config.yaml
routed_scale: 1.0
router_noise: 0.3
init_std_router: 0.00669
lr_router: 0.000649
tie_embeddings: true
beta1: 0.9
batch_tokens: 65536
Below are experts of layer 8 (counted from 0) of a mixture-of-experts language model. Rows are named down (a neuron's output weights, with its number) and show model dimensions 64-95. Each number is 500 + 25 x the weight over its row's rms, rounded and kept within 0 to 999. Numbers have three digits each.
Before each expert's rows: a language model's description of what the expert responds to. This comes from a sample of Wikipedia text that the model never trained on.

# expert 28
It responds to: Non-Latin byte pieces. Raw UTF-8 lead bytes of accented, Cyrillic, Greek, Arabic, Hebrew and CJK characters, plus some word pieces inside foreign names.
down0:496517459480473475490447474503503493494514514510546480516495483514487474537485475456545482493498
down1:447485503491509513475512523472491510495532470459518514456516478527502483464546522518537530507541
down2:484476534523497533520482497502499522510505479500496515494491486449530489473483575475502468487476
down3:493440483543475513510512488493513526564492500514528513480470483551507506502528531519496519477536
down4:495466510492522497514479483480465502474504515497494523500525503515524485505427491462464517466497
down5:504528495484524479463537504520479486474543525506518528456495495531540473472499516527481480475507
down6:504466498508508483528548532518472497532454483518508530509442490545490565548498496507525494478487
down7:488513482485545522508510528520524463494493529471491520512510492485501459530529506487516510485449
down8:484460501517474546523514514473462515549491436528517503545484496483530513494495466510485515510507
down9:507488517505482509538462491488498545452540523495491537474501517508545487521502519491505516525510
down10:495534494553482521509495512471490504530469517497473473534446504492487471499491512513517508517525
down11:466516495459536509513510506483484466502551459474459504548535533488489467514517472504486483538494
down12:537503526500563469505576511487451504484538512479483512493554557571522494498490512524529528539496
down13:499518503503501491567502417487497494511505489501471503515455518432501497468498469465471529478516
down14:498435503511512491471479532533512474513523512502496441514487489531493517441528514506502468524551
down15:499476490452475485551495509581505495494506477491469491495493497516527532506477502492525487509501
down16:532495481546497462528460518457531501503491501468546501509554475517509524493523467505514522495536
down17:496520546530469502485520513521545507514491540493490489482481491514486520467539458499542486514536
down18:530504499502498484489482488481487485475495493526513546505530505562493492507474512546512523492501
down19:472536534505521474517497477504493509518526485521485470516493484504468473490489471481485526484562
down20:469491467507487530443511519511535504507554488509520504481545536484517489446521482492508478464474
down21:535509497579512461515476467515489535494462518502503502450539506513542523478490494516496478491513
down22:479501516525495532505520534499513512500532497526539475487524507494505525525513490478522478530522
down23:458493507502487487477464488503502503512525486517460475524508465494492501519483478514527563473491
down24:550473511508479476503497467488445529518501484526450468504509484487496480549507484480479481503505
down25:483518566482483503517486485509484480524473509526478485558501514514512502503477490475490516522531
down26:506552490528520514485492490494532516467457500491499515480466523535508505552486532497480535557456
down27:511467510485513460500517501515467506512503502452418492523463509518476493479457512541517490475498
down28:494528491520487504482493518557496493500504541464451442466525503542506470507511520472491457491503
down29:501478483523516481532488543510513494516430504492499477471473525484520542544558522461498516442479
down30:507519483525481505528510492530493508507483494519511498494497491494472478478543493560485504552477
down31:456450448463508538526500493510525481474493486477488536513521494518465492525518526487505472480521
down32:554495519510520469491428508481495484502521489495475511509494498502454497478485566488523500484524
down33:505494482530472494533499493474487554522508519456543524478502464506503476500526517523496481516450
down34:514523488479495528468507489493500457513501465537516519507472531481467497552556494509528551528518
down35:493453508513514554478487474498504604484541480502508488485507445511525515508532497485499521510524
down36:483497500465545466513548489517525493461480505524506499541504501519500551526527455526471477525491
down37:487531466529499507461513479489495513513489492484508477504534507487480489497496471510529499496522
down38:483515478549520456566494489473524503506468516471505439502503489495498507484500495507485448498487
down39:483538501484508480530554489504470544473453488556497486506504466517484493526494517509512516500531
down40:521509441472516536457513524478493526494475463486474491509472535476562508493523533445493480524477
down41:476556546457504487508476534453464460494541489528536487539493485487513513504513495514509527512479
down42:489503490502487498559494527468462470503547502457493496468483509458488507498491500511482492544488
down43:487544510482557520466524480484516495503520502470518480517507541445480520581506521493447518490502

# expert 29
It responds to: Determiners and possessives. Noun-phrase openers the, The, his, its, their, and possessive 's, often after of or in, as in the United States.
down0:473469462511474469509479507518504476491525490494531503512526531469474468523515484501501511503527
down1:503500488482471467522486529462464487503503511483513514479479500528514491508524459515504535490537
down2:499531526522494477539534502538457504483521443473502470493500514456512524491508519447460468501518
down3:458512469516465512498495492549511533493488525548478498478495522495479496467492510499537482507522
down4:517499515519510516491522491491469487503503498521494483540526521512530486477499518510513511445482
down5:506517510518455468499502508488463517496515490510521511475478522498522451513521503533479522511498
down6:483467499465493483544550565472480508506539508512490500498487492541500523501480497454504470494505
down7:445475468508505535477481487536509489502463501492474493505553500495518470537491470481537484542443
down8:523480492488486551518507458484486527550538490489526520540512518477468488459497445487540524511545
down9:522508491496518521471489497501478502490555494465501537523466543524511499539512489503473503480517
down10:477478480571472499499520539484482532503476491508491536483497471473516509450518502516527493485542
down11:495525471511538469508494523465467511503546505522525532481506495490467509498518452498509539520512
down12:512481513507568480467491500508506499516529522475515496524492540528536473507521496530477479520465
down13:529471560474502518512470502469484488471485532556491494526495492454557491504525518525514536466491
down14:552477454465500486515504495524509454490506519513454512493511493494537553487492481517462486513525
down15:515473527479491483483487506517515493472463525492495493487499542521514500521502531477543459504495
down16:475517477530494484503413516505537483493506496453535498541497536486512493483515455510468503517522
down17:496532545515466531514537509536531523519501555481505490465502496493499504502462475514498502525483
down18:531478513500491535469508474532515492496471478482468484509495484527474472470465499492490522482519
down19:540542487547556476514514490527483476522522496522471496513498510488465457458503526499532522494521
down20:473557461499523515444495493497470535478517506481473510462507542465518476491462541495521502496467
down21:513486534537500492498500422484488507477462507505496545497503537514515512525488466525526473516500
down22:508524517482448492565518464501494504534513485486497484539535450498534490528484500524487512532528
down23:487531525501507471500502513505496521470530513513454476533528489543490458523491468464519560448509
down24:525534515482513515518497484494483496489483514513412499508477484480515497533501501514496499468524
down25:500470588512506496486484476462467490522492528523470482501510575490507466523456516501507459515532
down26:480489485516487542490549517509497527497490475446476538502465539521498510552480523485491540506502
down27:496491531475521499477485494546464475504470489476467487508452532480466518493468473493498509494512
down28:527537486499502476485467491521542466490483523449476506497528480488494521504499508459500526503493
down29:560479534521494495501493528455472501501439520524481516477515494496509510502513481492494523497494
down30:482519497457468484484511532516527476523546467533531504489478486515509513469557498515497488562497
down31:485437490508437504499538544528519495459492461455494499527546485501474541498495503478517459487515
down32:478478498548509531461470515491466529504539497484485470541495515512486472496543508466490495519502
down33:474520480530472505519507457515546522487531518496496496510506472532500506465512506542521501484464
down34:508524530481489524470541477495494495504560500499474534525473524501436501507512476484532531463483
down35:495527528547520553477474499494500535531501494520496494486514502469491483529513484488531511501502
down36:458487515482512482528501524491510496495489465520464510501520485500509516566487515466471550553495
down37:524505500571526496484494471467462531501544483471480525499522472517452473510510494514536500513507
down38:542481479515482484533504506503544492478487476513438471505500453491496511482504507518484484464520
down39:512484523516473482462512495484415493508490518570475492494517491503525449511526496535474507521478
down40:499439500525551542463516488513510498494406460478521468494479475492553494523508527467552512519470
down41:449539493468524512512473513487533512502497502503574528517529490507501539496510514461511496486494
down42:492482541508517545500475529500500488497511488520520492450506493432468491471479539546476475496490
down43:463504495517523496505470430521504496501515508478459512546497521509495531562494491495522538513534

# expert 56
It responds to: Line breaks and bullets. Newlines, paragraph breaks, section "==" markers, bullet hyphens and opening parentheses in infoboxes, lists and headings.
down0:537499520535485453495450493515511495475500514472534457524495484469509457544494489475485467464503
down1:504501482505497514531500505489491490508519503516513474476535470531502527439484514505532494503549
down2:494504541458513487543479476499466495480542525480452473506503481499522492456527543464496460471502
down3:452504476490470524498472494480539501480536514487498509492456532546509525521537550458521502522546
down4:454490502520488509465475450504495499476491487512538508524499496531554484490466463492499528519495
down5:526526501478491476511531497481495497490523523529498503510481497512552448475560545489484506531543
down6:472521526480511475524568470511495523527489502481513480548485535528478504563470496502512474456467
down7:507511519485479538502520494541476471443534548501486516485491508510475490505501516478553500481499
down8:493490481506491553492550474449470453527497461549465514510520493466485464498508486506485550499472
down9:526489422478494527498456519536511535486477525483527547510508532499518472526500509476536469526524
down10:510485476528459504495539516494513497480486501510509457503507489507510466487505506503542519468508
down11:507524522478521506528506501484489522513516490505500489489481513468449460491555478524474530518523
down12:469514495468512475480535504516500506495502487452477469523582534530489458550500506487536500499466
down13:516495510434516493498474435448518519528522509530486498455480502498506507458518506531531513501484
down14:532466487485501502487486518519521489508514460479491483527477503506480471429514496481486473531547
down15:523474508474526521504491511513486508504494486481473475496489500560484514497461482549493529467500
down16:549454471469505439510456489518502488507489516442498469503486508493524512492505480551519487442538
down17:479526537512490544510511497537504513489446520500504492474503513514510512471487512498513470545516
down18:531507498508519532490501451469549503475510466525508466497537503532451505511453453552522519527485
down19:545508543487491476509468471496491515503505511506503490479526495541521487489498553513510526488536
down20:495509490507477491449485535491509534495553481508473442493510507502550505498476540479491542507487
down21:508528523539507521525478453515487517528509476484489518476523515508519548527517457519480460461467
down22:464507486457516512512513462505514473511497454510539485540486508484520492500519490513510468568518
down23:500533496488485518496518511508433483497533478504490480560516511505501459501480511541542484448522
down24:477510519525506515529497519520510507536493515473487539501528472513496485501463513462468516509546
down25:515509541525500533515513489487490449500495532553476468497505483530497513514485484465478493508541
down26:478534486541514498502474508481491538513408502464511518522447499551507510539485532490485527533507
down27:541482518445521480512498484493475550519487443497491448508502512504458479496544490536499522491478
down28:519523446538478506495502526531539470505528524497473464509543480483491490499537493484470482451493
down29:520471516481489471503488542497498514529434530541500478498512524471485530516501498490512501477472
down30:519541509511500486529516533490536478510525489540509482513496508488513481505578515501523472549491
down31:467482510496446486509510484549454518451528486519484530527494480494504483498511496465477541475536
down32:537501488541497469475471492453500525502500481488500474522501534520472501500508498534506490440541
down33:486476519495470500483495474516453536459494537509464456485510480520517506491501487478519450506532
down34:516489526522504503482492509492487434495540459511489528544472525495490498496515456492531527471457
down35:505504543525498552470474493462459538499547506533500491456522466484502490490461497512510489514521
down36:471500467507527484522527557499551525473466484559495489507516478553525506551499477475534542529490
down37:511503461536546524503490480481490478509536505485508547467484474510469472477530499525526491501496
down38:509481521471515471545487482479519471465553499543508487498557488513489522508547493503515475515526
down39:496470512525473492520529477499480532457480528532475508470519459501528527499517460453496500508543
down40:475492506531517552475490520484492509480481483494486466526488520505524513516547538503521505493464
down41:500482494470531506493509504483495473505525498504526487532522471477490493484500470495462499539528
down42:476490472490447533510484504495526471489555483517511466473519498455500524483459488503490575500505
down43:477492515486520499501492477495518444481497475501494489485486505538490506554484491490531513535498

# expert 3
It responds to: List field separators. Separators between fields in tables and lists, such as table pipes, semicolons, closing parentheses, dashes in rosters and credit lists.
down0:481490499502489450464473464519555512488528533503502489535498512462488449520512507476499474473493
down1:484486477500530497548498512519492434486500497515531477441530505521523437436524533462536541503519
down2:503503524497478490525478519499453568508519454455504492502501467504464551505480524455458484509499
down3:434450438472459479473494521499492524519499493516479489508495480492512495469516549481509493508496
down4:445499559528528523515478472500517492488476518553522523498511518474509468502470485489498539509455
down5:517475467502479474460544492494500527530523544493499480444503503552521485487531488510485491567540
down6:507439547455492478572515518501474526473512506459478470512471480516529512537510551459517454474489
down7:451489470528512512535503487524471473489501525450506497514530530506501454531545463506515501447485
down8:491507489516491530495507490495528479506500461488510526522500486466514468479508511537531498458514
down9:552498495495456517487477508507481550491490469487466528548542549529518443559490515508563498525527
down10:516489491521488526445517514528454491515482473469489499464476519512534492458502486533559497499524
down11:485552526498527499509458476481460545520529530513507530486507507492497481508589486513462497469502
down12:507494485480531474505534533470496509563521540510480512513510548567494459484486458493520499543467
down13:481483515512507491526480449466516497485538534541509527504485512460516503462506487476515530497521
down14:527495477486477476489486513501496455535520489505496507476504521503533539484513496474502477511530
down15:496477534483521550532486529522521533459500481460486483498508498529469511516509534484475513495497
down16:516470505459503528532473546482515500503489493469516492513496494539507465485479425520535524499483
down17:477556535537532493495506494499490547527492524485512502472496508505505518474463452508510493538507
down18:542511505459518506446458495480515494481493516529483483517543516520476481493442496543519551496467
down19:492523527526567547487499485514475476534513467496502475485479489497526474506522476477452527455533
down20:470476508544479468482480540501511514512544520535486465481506526497530528493525516501518520483487
down21:482515515516491509520509473482484509474484488530499498506525499523491509463510509515470432481480
down22:485535517529516522499517508501504512519514523565581468469538519495514515469475524502497480528516
down23:471501470510481520496466505540463510504487508539507526554512447532506452493486502511563482463506
down24:525538528471519512512496487515487498488474484462512506496463442472504485485546509510461473466489
down25:464524535503502512532520473518505507500499476499504470524492504528499501547500532477490484494555
down26:511520514501478501478536560504502506491446481494484508486487565522471512536495525498495502512494
down27:483481499474495450469510494550459508510459510516483496522455479504492529532482454532474527476492
down28:506531452536477508503556488549527470493513497447463455499520505488469495526529472471487525488471
down29:484479488494495506497512545500475531540434500529480469501525533476476500528534500526479449463479
down30:485477491544470506516554520504541497486487473525558497505532478474503509499515512520485463518478
down31:495442469473468465501495487519503513457511520527513533479528472487481488523492494497517481430508
down32:553487523493483443457453524491488545519497480441469501476484524502480482523455503517490473476538
down33:464505508498529509489488528488499529491489493486521466517520502504500483433496473487482489512485
down34:514527459501496508488509503509504471514520454537497496516490529471461504484537491495495568492537
down35:526531553479538531509521486491497515546478486501501506437523491474470514484510484521511539516534
down36:482455492524534471529507529488506504476510482498476485508517484507556501571527503497469520498517
down37:509518477532499506510517462458526517490508490506476516505541474530444473508521519482560504535498
down38:506488474457469484564491530524494473524480493518492485526501477557473521484486511504512477539484
down39:503523519517484498513507515506481555498455458506475516494489453470468480534480521537479472490537
down40:511473507515539548479493483459533508512482459482470522497537505506554489501514502494521487581492
down41:465536503444527478512465503486487469433509490536502517529487487467485502519489541457518493526481
down42:482463490487478528557503515503461538496488511550499462473491481501459469472505520504493500517506
down43:495516484487520465504513509499515505508536495496515482467495519504477528514495546474495568497489

# expert 46
It responds to: Place name starts. First token of place names and regional words after of, in or the, such as Australia, California, Spain, South, New York.
down0:511491535512474466500490475500504455513503483512541502531489484497513464496528502476520468450487
down1:482501484477502526473503538514494490515484528445527488501497509535502497431539503492531479489516
down2:489466547524511494513463515511468491473552476514537531484490522470505510484504555460541465500488
down3:494452445520444540489480497497516490505460494512521502494504501483539524487494557458481489479505
down4:498539519521489466485460489451493501463509488542492501507469534506519467513453511481495509490471
down5:510493468490513484516499479493497494530536498526503490476482506510540505480515512522455475520546
down6:532451545499494529542557541536492505487497517449493485499471491528475522485474517496533456494483
down7:467515492487513527509496506491497467497517532474462525503515518532474448544527520504507477519465
down8:484468487498483525484498480494498498551504470510497515547491505432518465498478413529499524510538
down9:480506492502474523502490470498476518497537492485510517506508542502519458526498507473507505545535
down10:494504509535472507462461522491492522485451532535495496451454502516519515473512490511496487498534
down11:509512521482522510524459459471494516500499502537456485519521512488487459495525533531480515530507
down12:524504512506545499544558529489500505487524488493461508555531544533509473507513482495473494522484
down13:511507461449476460493506506513516460539529548503483512556511478433524469479508521523496522489510
down14:461488480472509489470471540484500468477494537538469511490559513451475540447507483471519487519547
down15:504495521477521526518511506534497472490507501473458491518523498515508497511500518521507506540485
down16:498520447434525477506460508554477520492525498486544471520538480531491517491527460528514530475525
down17:514521506486493524514506507524497516494491523483523488460491519483446508496499497534521482528500
down18:577507501479476512508531485485516494528512454534482523524522482509492516513484480541515512524502
down19:516508507529516519518528476525509493487529509508470534470546465516502487472521460484470515466556
down20:465546492506508524450521519539468527521533541485509451502505524453504502470503513497531502470472
down21:538468496556499486509472459492489515498487518473492522489501507542507481524454470499493481508481
down22:488536499517478466507511477488479494524519540503545499501509493469472537514500509473538484540541
down23:499517545512449503450484518501443522460554511543480482529524519505486486482510486470535511481502
down24:546483510505482507534523478480493526496526501502418529517484467488513507499532485495479458514547
down25:487496532477477494469519503494494479528478509477488485500527470487492473554502517493453497490542
down26:490508530537495495518489522471472494514482472474458474485468540540511493522502515487446525534519
down27:501497495506488467471490506523467523541461532489441470465491510499481479486542487511487499493543
down28:479513465518501483488512489535544501530494491448479437482523482489513495529524518466520481466481
down29:527499496510484468472512524493509496524438457511485490473509521481495498551532499515489473521483
down30:493517537512508520544516474482521530508528480504582523494521475476497477441553458534485538511543
down31:479487472474444505549514524500501498465492496461483521480538499494477477531515482474490504491507
down32:512539503454522491469451520473516552519513519492515489523468534507459508517517527482511492523528
down33:486479503516508521521485471485488565497535493477530548478526479474486482447509497547562536506490
down34:515538542460479521482493507506499497508509468502461530530476520501471535483547523508514535511502
down35:488508520499519519473477504489489557498494517486501508471500470477547513494477498509497564556504
down36:489525489495544455514508495532553489508508474552508497524502496520484504509492467486499527532535
down37:510507467568505514483526513536509507500480481515519500501528484506448490515504495497504500518533
down38:486509435485523467527474495532532502462501513546491481496491528518506499493483495522464453543489
down39:504490516478514502512509500538480537506480518530499517451494452510486500512508518509488465540510
down40:497455484489565549477481514525471489493519499496488489521504502511557512547502524480474498477451
down41:474544495444501444494511574475482528483519470495521510530517522492485501482515495519493522509531
down42:439489480532492489524487506484453488481519516489486478492522481500498466489504540528478486484480
down43:488478500493570507516498449480516513495493484471536470474506504510481535562492511480482536500499

# expert 55
It responds to: Copulas and auxiliaries. Forms of be and have, and articles a or an, right after a sentence subject, such as was sold, is known, had lost.
down0:493527491523501475477476499509552478498519534515508516499477458502484444531491455502500463471532
down1:470523464500500510486513505496483466529497486512477489470523510474513476458527528521521535490512
down2:462496536489461487505473518530470547470562503475510484548500475500504532522542546488478457474498
down3:493532491519442500518508491494517527546502439498497490484513450521525459487490470465496468510467
down4:501514556476491511475482482524488477496491506506493491529503505532520517489474496481476526436497
down5:518533495507507526479528520535432472499537510479487483465509503506501500483521486504473502508496
down6:510477524481525499539525479446488524486497502474487492490457469547502556507482507469483506521477
down7:494511489493499505520480464546524490453520507497496505497508506515523423523462457510552505478496
down8:474452502492488539498473482456517495530490467506502468515547504452509483488500480499527524537526
down9:539521425522518517493504463523463492481510502525508490469513534475518529548504532511535510551537
down10:506500540577525525483485531533504501523511497465481489483501491459522505460488549535511525528538
down11:467496515530524477496521520501487505519506518535495439470497531486502515523521477544478517482547
down12:510473503513507490477514546478497500486504520471484505521504553550539474502480481543537522518509
down13:499510552509512519495496489465512484473521518471462498477517473431537498495549534503518485495486
down14:480495511456482481481469550516463476529526496524500498497540504520520514489480501515457505502498
down15:474481525457508522487515499518484478498494482473533511513500504565519505526503559505495503498525
down16:524500456477500490503442557516481476492466489513526505525499496494466570501498486513474557461522
down17:445503499473486489493478487499514522518496528510497465450489514514504552537516488547519514541504
down18:543481513488508538477495467516500485510481481488484470487534472523461501516471497519517508469497
down19:533508504498514487495447491521484497508523517515489487516528470509497449491504516468463520482541
down20:533495486495471518476483516505519515512534481500509493508477522462532508471520513517574518442502
down21:552511518512516493521494480470484499513462500525483541488556531548508529477513449471497475505496
down22:485496534505469503506501493507509489512489472497565479499520462494526535529513504515512490511479
down23:487515514492490456499482510514524503531498453532489531540546503490517464480520516494513495481506
down24:538543536483498508518499545485489515482492482498511490464486457485516469516480486519438479475517
down25:487478556494503524491536500478467488527490485508508453509471492545491501555479529510505458495507
down26:507521525559497493501510534474509530508465479463514517503464553555489509540470514503501493553475
down27:476489542499509513477522504512462480501453507461474491518491503487492486515500524503505493510548
down28:524556518527484503520482480534513460500493493473450457469540516493456520552512515482504467474470
down29:528484517482464489497534555483503481517453528498479479482506545500503512514514527533486483482491
down30:494516515508501482550484476500514518530533516519514487512492469479529504480510505533473496511498
down31:517453475452483495502512551491499506471462501483495497507558490495486493520529540510518494469470
down32:512497503489514496495486511466483523532474480452493495498497539524461494527487526515476504500560
down33:456518455486491517534466482514507529473544523524490512537508521507566477470492495514500492497529
down34:501485531458508537470516487489470499506510469508492454536484521491477513517518503482508514449483
down35:511522542498493547497458491508496548540504499510470504439507485503491511507455504480541479501524
down36:490481526526486468475536543451482486473507488511482521482527528507489495509445489553483509552492
down37:536518481525503471466522478456476550517471506496472495533505496467456484527514516492513508481500
down38:499502452504524504572501497513531502484499490490511488545511489538476504474520501458469529509518
down39:514521531491488492487513491478446548455434500465491538492512494480546483519500522542529477508535
down40:514492508477536513494476522511490513532454460477460474524485481503532471524478538470529498492473
down41:522514500453466518471490516515511483483518482463515543504500528496488518474513507514478511491479
down42:490488517499501549495492475501490494489537487500493461483503516509503459467506470513469453468495
down43:490508462501497488524473453482522488530516497494506533471535530473499528517520512495491552516502

# expert 31
It responds to: Prepositions after nouns. Prepositions such as in, of, on, during, between, from following a noun or verb in running prose, e.g. building in Subotica.
down0:487494516504489468482482484534492500458504446501497489524508489483508463546492478471496535475498
down1:486491528495501468496524533483446502508490461514493470471524494513482490483538499508528554473473
down2:465496541490502496508493463544489550473551475474494473516491516503509487507536536494512485481513
down3:475536464504429500498504507498509488559515487460451493534449488481494473471502510489520514494530
down4:459523520516472543495517505502525484503530496491499494528521532504506468500461496485447512493498
down5:488503470506504476486511513506476511496519503485486521496486476496515464473511498523466522536543
down6:570492517474460467510592503507539505507470464496515438511496506500486511521474487466549510483475
down7:466486491499532501507489493487498502462494553486502512503508510488505456529468497477515528472472
down8:484458554512497513455498506497482519519470476530495504494497504451495463481499469520531518510527
down9:505472504456506544495482484548461501519538534488526489529519501512475485486517488480531455560533
down10:495498481530490480498482555507533497483472502523532501489477510542515501471448474500555499495522
down11:511515519479525471513500534517464549537510487540481487470550530467513457520502464484468531472517
down12:553502515524531470507492520483514518483557481527477500512496484526543496492505481487546506532455
down13:497512519475567483521494468475509487496486479500487534514542484441479501510535492514519516470496
down14:505518538494492499467467505489481535472545498515503485453519483437517511465484501524494518534546
down15:538489481488507518468516540524493483473502503494500515501511474542541489544501478510506493532473
down16:530518474471533434512517515477505512463501505444529494507488530524536545488489493507503524516500
down17:492526526518499504502489512543524505504528528498487469456496526490488512502523503524510513493535
down18:533511493471455550497512495490481495497518488522499527526519540503465518516452475520505508460513
down19:509585531513535510491500515548519518538515571499477473503531484494511513480510506515478511498502
down20:468509491481488512450526521516454529493506526491483502526488515480514512486499537504516522513483
down21:570490478506471481513477477499482506476506523509499534479501510508498522454498460477486468509494
down22:488524536521510455475498490514497513479511515579539509515512526532511514535481513507532498523504
down23:460491515483507500491459535480511503473518475514509517533471486500547469501494484501520523484515
down24:531526544510521500511487482486510488488457503493464528509478462466517521534487511482466481487533
down25:475518515489484512493504462511497467486477517513450498492500502540521455551476515468493507510502
down26:501527490504504517495536540490494524490467497512443487523485536529455484502451464506500509523503
down27:496465530499480503497537489555471480510487533466464455520481472487483493498456521560451501490488
down28:497535508491530490502534493527525500494519494485488486503466522507504475514518533447500469473474
down29:516511514487495513497514515498509553510478529468472480452521484458464544481539516501494543440493
down30:494542519516474510492527494513490528526515489478528467517530486495461541472516505531488489486506
down31:502439465487464475506499517508531528493501511484543480476554488493477465536512498510498460479514
down32:512520496481518480534451481449462518501456509469510472484502504495444481493518533518511491447507
down33:472528495519485499521437521502485531486494471524498511501477486485452470489467515527521498482500
down34:498510526481480459505533494533529462505498463481511505496493531483469523489510520531511506447499
down35:462504490473533483524515496476450562517515487489478469483507502516480521499540522486519515503542
down36:478551501527536477511528483509514583464510460472449552504505504508492490553471485519530527500519
down37:510547444512480471435515451514499508528478485485473514510549470513454502471513510531542485508512
down38:557482524461503465522461499507527508510475533445500509528494514549537485516477490492466494547516
down39:504502503511488473511509536514491478468476508508513502491536462497509505534482504513487474527510
down40:497482485532522536440472503516488514512487470467489475471491545509553529541518507493491518517461
down41:506524498490471518491460532491533512468481478527523540522511501523504519508497455516512519504526
down42:510499499519498530521502536477447480517546519470534505467543506496502511484483487534478468499486
down43:497493533479499506477506449520547490525506499454489449517513521505525547551518532470480499527491

# expert 52
It responds to: Personal name starts. First letter or piece of a person's given name, after a role word, comma or table bar, such as M-att, K-evin, S-anzhar.
down0:484503461499468465527454483504492459492499512514494496543507483492502475545503501486522487508473
down1:480507485522481539524478510498495482530498507457484532515537461536486475489550534528517477529509
down2:483496534481505530539464502537467498508533485513495510505475513531499521469489524493494449481516
down3:505554481496456498466513514500546515522470488490479497534498517495520491494497525509520462505501
down4:497471582514514506449518482486531463492496507518476496505494514495519459519432490506505535514448
down5:488515481472482471464516497512499509521498475522473501496487529513546490497505524513471514530508
down6:537479564474498508505553520502459522479485500490504475537487494520464505518501555491495504458484
down7:521512447522526495532505517536495466515501544458466517527496516502507471489535472461486537502458
down8:468451471474532493466486531510512479538506461467517490507518492496492446475477492500474523457493
down9:497471456457479535531455505534490516484518484498467565513490538473513485555486540481506496459534
down10:473503525523472509496516550494505462504506520506504501465473543522526510432499495545546482487531
down11:505504505525500482500464514480520520477517475476491481449508496525472514535505468511455515527504
down12:524514511495605502504527545522482508489506519494463492481532510574539474520514479474490532515494
down13:571512534499517522523505494463498498489510510527515478516459529464485488497477522528537526514511
down14:487497493469495487492495511472538530469531532510512478497529504498526535475501483485499479506543
down15:497453483475517528511476478468510494504490484464442460522518487541517488523497506502510510484535
down16:493501522477484484515431486484508503504495503481554510505509501543474494493525498503516507480524
down17:502512506531493501449518495544529492505491506498519503426482484522481517500509474538509503478496
down18:505508525473507476490508469476528496507506491529514521541500468533471480478466458525473507524506
down19:529513488505531459488501507500495498512503538520492529498542469492486489502514506517480516444525
down20:474507500517550487482491510523486513525577519475445478509523522479514511471465501480559463485473
down21:473496536539482493502490471494476530518511507546495522486526507495487503526496512497492475465513
down22:527528512493480527540526481502487496526519535502535497515484523503499464504501508528517474540510
down23:505509510548484479477470511532460493497472488494476557508499514498474427510511501490549531467512
down24:523487538503557503525507475521495524523533464492454496535527504457514501536520509489482467541559
down25:489491514479503509497490470491488471549509488550490470514511463510508480511445509513458503556581
down26:484526505504518509523513533465511529491455496461480501485496507504501486501512500496493531548523
down27:482490517465533483486486508550448494476488534483502459546517469507515482532500540512481510473509
down28:498537490491534487501497498560528459504510532472496476501494464508452476534539502478494490487495
down29:546490484497493489524553519476502496541496454487465492461542561517520491529498470514494500474498
down30:481499491496494564523466470530522507530506470492540521507471518444485472473520479497481498530503
down31:456437445488482480494526493502497506467477460467503493494502495510529522547503534485513505486506
down32:482523488477532502504453506478536555461482491502507515463506481491504504515464557503507497472516
down33:504458523542515502526537490484491493498517463466491535474504520551489459461494513480498501536498
down34:539505539496519504472516501528502481505507471525464536542517457510482541496477498499523523490506
down35:488502528532524516495501513448486540523520478518469461452490502515535464514488453515505511542480
down36:487515458499501433464505507487512501504490460531470492514528515558470485528459470538485508521523
down37:525541479517491496463519469486482519513441492476495525508535445505465516512481470497508508524505
down38:502478508476511472525499508472500498486510492498477512558529467543530511495502467554469461530499
down39:483485509495497493492512524542498529497491519556446541451527441483479509482498480513526499510515
down40:496491457478519536470478474478488542493481512496529489516462518477528532529538554438514536531487
down41:504563512454511482482509521482513506495527484528517524487550498505496481504507489494502490520502
down42:481465519498479515495491498476502502486549516437497511471532543457465468503493526503505550482479
down43:500482471520523533509466446478533449503506499503501513486485520502532482549523499527528521526523